Weights of a small mixture-of-experts language model, trained from scratch on English Wikipedia.
Experts: 256 experts in each of 9 layers, 64 squared leaky ReLU neurons an expert, a softmax router, a shared expert of 64 neurons.
Below are experts of layer 2 (counted from 0) of a mixture-of-experts language model. Rows are named router (the router's row for the expert), up (a neuron's input weights, with its number) and show model dimensions 0-191. Each number is 50 + 12 x the weight over its row's rms, rounded and kept within 0 to 99.
Before each expert's rows: "comes after" lists some tokens at least twice as common just before its tokens as in all text. This comes from a sample of Wikipedia text that the model never trained on. Tokens count by the router's weight.

# expert 215
comes after: " of", " in", " for", " to", " on", " with"
router:47 41 37 42 56 35 28 47 31 52 63 54 45 55 61 27 38 67 60 74 28 30 35 66 62 68 63 38 53 51 66 53 64 65 52 49 77 54 40 61 58 50 47 41 37 45 58 57 65 54 24 68 40 36 43 55 34 45 56 37 69 26 35 44 64 55 50 59 29 54 49 47 56 54 58 39 49 47 36 59 39 59 54 49 50 55 65 63 68 48 27 48 43 63 37 67 59 44 49 53 67 31 72 44 32 44 45 47 41 50 37 34 54 47 53 55 35 40 50 38 61 41 33 42 57 50 40 57 36 62 38 66 46 38 38 44 66 44 38 61 62 36 56 40 34 68 69 38 46 73 66 36 43 53 49 93 41 50 50 71 41 37 38 60 45 50 48 51 34 54 51 45 70 50 59 45 62 65 56 56 58 41 66 40 42 47 52 66 47 57 34 65
up0:62 30 53 63 51 47 57 61 34 32 25 47 51 65 69 39 59 49 54 46 65 62 58 61 47 50 30 48 50 45 45 50 59 33 32 46 70 65 40 26 47 34 36 50 57 43 56 43 60 38 33 53 71 34 51 50 44 69 47 09 47 56 51 54 50 55 47 59 64 31 67 56 50 27 45 46 69 43 48 56 42 48 66 74 56 45 52 44 45 36 69 34 50 42 47 44 49 65 45 52 23 45 44 58 67 42 47 67 64 59 35 37 68 48 31 68 53 39 66 56 50 39 50 63 33 59 55 61 67 31 53 59 46 61 66 56 57 56 57 34 33 53 33 42 56 62 43 57 44 54 73 55 51 61 33 31 66 50 44 32 75 50 50 29 58 61 62 52 70 51 53 51 54 40 47 30 43 51 58 24 46 42 68 41 59 55 54 65 72 60 47 55
up1:38 35 62 80 46 53 47 50 59 49 38 42 47 59 50 63 53 48 30 55 47 57 50 48 58 65 42 69 42 56 40 51 60 48 32 52 75 53 51 58 42 57 26 47 70 74 44 56 57 70 59 45 50 41 34 67 42 46 42 50 48 46 60 46 56 24 61 44 34 63 57 56 50 66 41 44 43 37 40 60 61 26 49 56 64 54 41 67 32 44 67 61 49 49 55 31 51 47 62 35 27 57 48 32 40 59 65 23 57 63 43 62 61 62 61 43 54 32 50 75 39 58 54 43 41 51 71 34 41 81 23 53 49 44 53 42 45 39 35 48 48 49 26 40 58 60 24 52 42 39 34 60 08 52 68 49 55 50 59 56 69 48 64 61 45 40 62 49 50 58 48 61 44 50 62 34 51 56 43 73 69 48 66 62 54 45 43 46 69 44 44 46
up2:59 52 40 54 65 51 30 48 44 44 58 59 46 50 43 44 40 69 63 50 37 41 57 76 47 31 56 28 55 27 58 39 65 71 61 36 33 52 54 21 43 33 43 57 38 54 37 23 70 78 67 60 77 65 51 32 53 47 54 56 42 35 59 39 62 51 63 41 45 47 52 65 41 39 79 37 50 59 61 64 60 63 48 30 38 52 38 30 49 45 33 45 47 38 23 57 72 53 50 40 51 61 42 37 35 58 46 43 54 49 41 47 58 45 61 57 35 44 49 42 53 53 59 55 28 45 44 45 24 30 56 56 63 53 45 54 58 36 57 65 45 53 46 45 51 46 22 65 70 37 45 25 53 37 37 59 59 40 62 53 64 42 35 63 51 53 57 38 30 32 50 54 42 35 66 34 58 53 59 51 41 57 54 43 38 41 42 70 35 63 51 46
up3:38 52 62 62 46 42 44 59 63 74 58 43 44 67 53 52 36 40 58 84 30 45 38 52 50 48 47 37 72 47 47 70 51 45 67 73 43 46 28 50 49 44 50 57 55 58 49 55 55 69 64 37 43 50 51 53 38 54 54 44 15 49 76 64 30 54 60 58 73 36 71 54 60 78 59 36 54 30 50 51 53 56 55 45 43 50 68 51 35 40 55 36 37 30 39 45 33 40 47 66 28 54 55 61 41 58 47 69 68 47 57 48 38 64 50 59 46 46 59 35 40 51 39 64 60 47 78 53 51 42 54 55 56 50 32 62 48 55 59 41 46 65 27 49 57 57 34 45 51 37 66 28 34 59 52 60 34 54 54 41 48 40 65 59 48 52 60 56 46 51 44 46 53 78 44 32 65 48 35 40 44 67 33 63 55 51 58 76 76 49 51 66
up4:65 51 44 50 52 46 68 73 47 68 35 49 71 51 60 40 80 34 47 35 44 47 80 55 54 52 44 41 48 62 34 64 42 51 51 31 47 48 67 49 46 32 47 62 53 55 73 62 59 45 34 57 18 49 40 49 38 44 49 57 59 48 47 62 73 45 27 35 50 64 50 51 60 36 45 54 66 33 51 71 53 41 61 59 61 62 55 39 50 51 59 34 50 63 34 56 48 46 49 73 35 47 58 39 28 66 71 32 52 52 28 55 46 41 31 63 73 41 36 23 48 58 44 59 51 54 72 60 59 51 56 50 65 50 41 41 51 58 49 48 71 29 53 61 53 50 43 69 43 52 46 53 59 51 55 52 47 42 39 45 46 53 37 53 33 58 42 78 52 37 85 64 49 49 56 28 44 38 34 45 65 66 40 65 43 62 41 42 52 42 33 59

# expert 13
comes after: " the", "-", " a", " on", " and", " The"
router:52 52 45 72 32 39 46 69 56 27 38 38 32 52 54 33 49 44 65 58 62 49 65 40 44 62 46 54 37 46 40 67 44 39 49 41 53 40 34 46 58 49 61 58 23 59 81 49 40 35 62 37 49 48 50 48 44 53 50 74 53 33 49 56 44 58 54 64 49 51 52 54 51 43 56 38 47 32 45 48 33 41 41 42 49 73 42 46 70 33 65 48 60 50 53 51 68 41 42 42 56 35 70 53 50 59 57 43 27 56 48 48 22 61 44 74 79 58 36 56 61 55 46 48 44 45 37 29 60 58 41 37 24 48 37 46 36 74 59 50 55 46 60 48 48 61 54 50 57 43 25 61 63 65 48 62 56 63 55 33 38 35 66 63 60 26 40 50 68 40 59 55 59 70 52 45 42 80 42 54 67 53 63 46 59 30 71 29 57 51 74 56
up0:42 75 53 28 67 43 46 72 58 63 50 46 49 34 34 28 33 68 38 32 65 42 32 56 59 64 60 58 64 55 33 59 63 51 57 30 51 68 45 39 36 41 54 36 37 72 53 45 53 58 61 41 58 44 48 62 42 47 82 43 54 51 59 25 63 59 53 52 38 42 56 53 67 43 52 34 67 48 41 38 67 47 43 69 51 65 43 35 39 48 40 70 33 63 53 55 68 37 49 55 56 37 37 51 53 45 72 50 43 25 51 46 52 71 46 54 63 44 38 27 38 55 54 43 39 68 29 42 37 62 71 46 53 54 53 52 51 38 70 32 33 49 53 41 52 30 44 45 41 46 53 72 45 49 51 53 63 57 71 47 50 52 50 57 57 45 34 56 58 42 61 69 36 49 56 57 38 50 35 25 51 69 41 49 42 31 55 61 65 79 51 35
up1:55 41 41 76 45 71 69 55 50 77 44 73 57 40 65 36 66 43 60 49 61 47 62 37 42 53 35 58 33 55 50 39 75 54 44 75 58 39 46 55 33 57 39 62 51 23 33 56 45 76 55 51 37 54 47 69 72 62 63 40 43 60 39 51 51 63 44 50 42 63 49 46 45 55 65 66 53 42 36 32 41 33 55 48 51 47 56 74 53 61 58 26 48 26 62 47 24 49 60 53 42 40 41 56 38 44 36 46 37 68 71 21 44 61 51 52 36 41 51 60 57 42 54 62 60 46 54 60 49 54 65 31 39 40 45 42 59 44 65 29 56 40 44 38 57 48 42 51 34 44 59 39 39 83 36 49 33 56 39 67 49 51 53 48 45 40 39 36 47 32 42 42 70 73 65 56 53 58 36 28 52 48 55 53 52 49 59 50 33 39 56 64
up2:38 38 52 24 40 68 42 50 39 56 73 48 49 58 50 37 70 55 66 57 69 56 65 29 44 55 64 45 68 53 34 63 45 41 71 49 41 50 40 37 64 47 54 51 62 56 54 58 57 60 81 53 60 57 52 26 46 67 50 49 46 49 56 57 61 42 52 57 39 40 47 26 71 37 58 64 47 44 60 38 60 67 51 54 40 50 77 46 55 46 48 47 54 66 44 49 55 56 53 40 51 71 51 60 47 34 59 51 22 52 74 40 55 53 72 62 40 59 38 42 31 34 48 44 67 50 45 42 30 47 42 54 43 51 19 54 56 57 30 54 41 56 30 36 68 53 50 65 51 44 43 63 40 71 76 42 52 51 52 53 79 43 56 43 64 45 57 42 46 56 79 53 45 48 38 41 49 62 60 61 41 49 51 50 61 31 19 53 33 43 75 38
up3:49 50 57 59 47 41 45 54 42 55 21 39 46 31 27 56 16 53 33 40 72 36 30 46 40 33 33 56 47 55 46 60 43 34 57 53 44 50 32 58 61 38 46 57 68 49 34 44 47 36 65 44 53 55 38 47 57 40 52 57 68 42 36 37 42 57 48 69 56 54 42 55 48 46 52 44 32 50 50 49 31 31 61 49 46 47 46 51 56 49 61 46 25 42 46 36 45 37 41 43 45 44 56 39 46 43 27 46 53 56 45 30 66 47 37 33 29 54 56 70 31 48 76 55 34 46 55 61 40 42 53 52 41 46 57 64 53 57 24 45 44 58 81 29 59 51 50 62 51 51 25 48 64 58 44 65 49 39 69 45 48 79 73 32 58 44 41 39 58 61 77 44 63 30 28 60 59 64 61 46 30 58 53 37 58 28 59 38 51 58 62 48
up4:64 25 44 52 27 70 41 57 33 50 49 70 50 51 45 50 31 50 50 54 52 51 44 45 58 46 52 30 51 39 44 61 64 51 41 61 50 47 56 58 61 39 76 41 43 39 41 62 34 67 73 28 36 68 17 53 41 39 40 70 71 51 59 55 53 39 32 67 60 61 44 31 51 50 58 39 46 37 47 25 42 24 52 52 63 46 46 55 64 33 58 59 29 78 37 43 41 58 48 57 44 56 45 47 61 64 54 46 75 52 26 55 57 25 37 45 40 49 64 74 38 49 48 60 55 55 51 51 52 52 54 57 59 23 39 61 70 54 66 37 55 52 56 67 36 41 50 57 41 50 35 44 54 30 40 48 60 49 35 71 40 60 44 33 42 33 56 63 58 49 49 62 49 44 49 53 52 66 51 73 45 55 86 54 47 45 43 60 50 48 64 39

# expert 245
comes after: " The", " the", " Best", "The", " Billboard", " for"
router:49 52 59 70 34 33 30 72 64 27 48 39 46 60 51 55 63 54 57 62 62 42 39 36 45 59 43 44 31 49 72 51 36 60 34 43 76 57 19 44 52 51 58 47 37 53 65 44 37 72 31 38 55 64 57 45 46 55 44 60 61 25 43 47 51 77 49 61 47 47 47 69 39 46 38 26 54 45 49 48 22 49 41 61 51 65 44 38 66 53 50 65 52 57 57 32 57 37 46 35 50 36 52 40 53 50 55 33 54 48 64 48 49 60 37 50 74 60 34 54 61 55 36 53 42 54 33 49 66 62 39 50 41 45 40 41 48 64 55 54 68 59 49 33 54 46 50 47 40 48 38 63 65 60 49 59 68 52 51 49 29 59 75 55 66 14 26 37 51 34 61 41 46 74 49 47 66 57 51 42 66 58 63 41 50 46 67 44 76 65 66 54
up0:28 20 69 45 14 63 43 55 39 62 55 43 24 61 54 37 47 70 41 53 53 55 53 47 38 42 49 43 50 46 42 64 46 31 54 53 51 44 58 54 51 35 51 62 37 52 56 65 30 38 53 42 47 60 50 43 39 39 56 55 63 53 62 45 59 46 66 46 42 17 38 51 58 48 37 56 34 25 51 71 17 69 54 73 37 66 45 42 40 42 41 50 63 63 43 33 54 41 51 47 66 33 53 30 51 34 50 75 47 38 31 61 64 59 57 51 62 51 55 49 47 55 49 50 42 60 52 14 30 60 71 40 52 60 41 54 60 52 64 49 49 39 62 45 59 62 46 45 54 38 59 49 51 47 58 51 56 61 33 55 75 60 53 57 64 53 28 43 66 67 47 52 48 74 46 62 42 52 64 37 26 61 30 56 39 42 55 61 39 50 38 38
up1:52 47 63 41 45 40 48 59 60 54 57 34 68 65 48 56 32 21 53 29 40 41 59 58 37 63 59 57 44 47 30 65 50 59 62 54 54 67 49 58 48 14 23 59 76 58 44 44 52 63 69 48 34 50 50 40 39 82 64 61 57 47 51 51 52 50 52 55 62 50 29 68 45 58 66 65 61 33 71 46 55 47 69 23 48 31 49 56 45 39 54 50 39 60 40 39 59 44 52 61 47 59 69 58 37 43 56 50 49 56 27 57 46 49 46 43 51 29 32 73 45 58 42 54 44 40 37 34 62 44 31 37 66 48 65 67 42 46 58 41 45 47 73 41 49 59 67 55 55 29 59 47 76 50 52 60 48 29 50 65 66 57 71 36 45 64 37 67 33 46 60 66 41 61 55 45 51 55 49 47 52 71 36 49 31 49 51 39 66 54 39 57
up2:47 47 48 62 39 56 63 58 71 49 35 44 49 51 42 39 54 40 46 39 50 29 76 43 51 45 45 45 37 54 35 45 34 48 54 60 48 50 53 37 80 28 56 26 62 57 80 54 84 43 63 57 18 53 35 47 52 61 41 45 41 38 53 39 38 51 33 59 58 48 53 58 42 58 39 42 63 55 60 48 61 62 34 54 22 40 43 40 38 38 40 28 57 56 38 34 46 51 60 42 48 36 64 56 49 34 62 49 35 43 70 39 54 61 59 73 34 61 47 66 59 30 63 59 38 63 63 40 47 24 50 53 53 50 74 54 38 58 39 46 54 51 38 41 59 53 43 41 60 50 49 58 54 62 53 50 34 55 42 61 47 70 41 67 37 50 41 62 52 25 49 48 54 69 50 27 65 21 68 40 33 61 55 48 55 55 66 59 53 46 32 30
up3:56 66 44 58 51 57 40 48 45 62 61 55 61 51 64 49 55 47 46 54 29 56 60 52 54 42 62 57 63 51 41 59 23 35 54 58 22 77 44 51 53 48 50 61 54 53 54 43 71 38 58 42 50 45 41 43 49 37 48 37 52 53 50 66 46 48 69 44 41 35 58 42 54 35 50 63 43 52 63 53 50 64 34 56 42 74 40 32 52 49 38 60 46 59 31 55 44 30 64 36 52 75 73 53 44 60 55 68 47 23 42 64 25 53 64 76 49 47 37 59 46 59 28 70 41 50 53 49 65 58 45 56 37 00 52 37 46 48 29 59 50 48 42 51 56 58 65 42 53 43 53 53 56 49 49 42 57 35 74 31 49 58 42 49 34 55 49 61 65 89 44 43 52 40 37 54 51 49 56 65 47 40 54 38 34 74 43 49 22 54 63 49
up4:42 47 41 38 46 63 55 36 78 56 51 46 37 37 77 53 50 47 58 40 42 66 42 65 66 56 26 39 37 55 53 44 65 51 50 50 46 52 60 41 59 46 60 39 31 50 51 48 55 52 59 51 62 53 37 32 40 30 61 63 44 68 49 58 39 62 47 45 48 42 51 28 60 73 57 47 59 64 55 35 67 49 48 29 52 51 70 45 56 58 32 73 35 57 66 72 43 26 32 57 31 66 49 54 45 55 73 58 54 41 50 45 55 48 44 79 63 21 29 51 62 53 39 66 37 45 68 57 49 45 62 68 27 40 86 43 49 65 55 35 61 52 51 38 54 42 62 66 39 43 41 22 53 43 55 44 48 63 63 51 36 59 58 61 57 40 29 56 50 47 56 65 42 50 58 56 46 30 45 51 61 18 59 46 56 58 54 46 54 29 58 51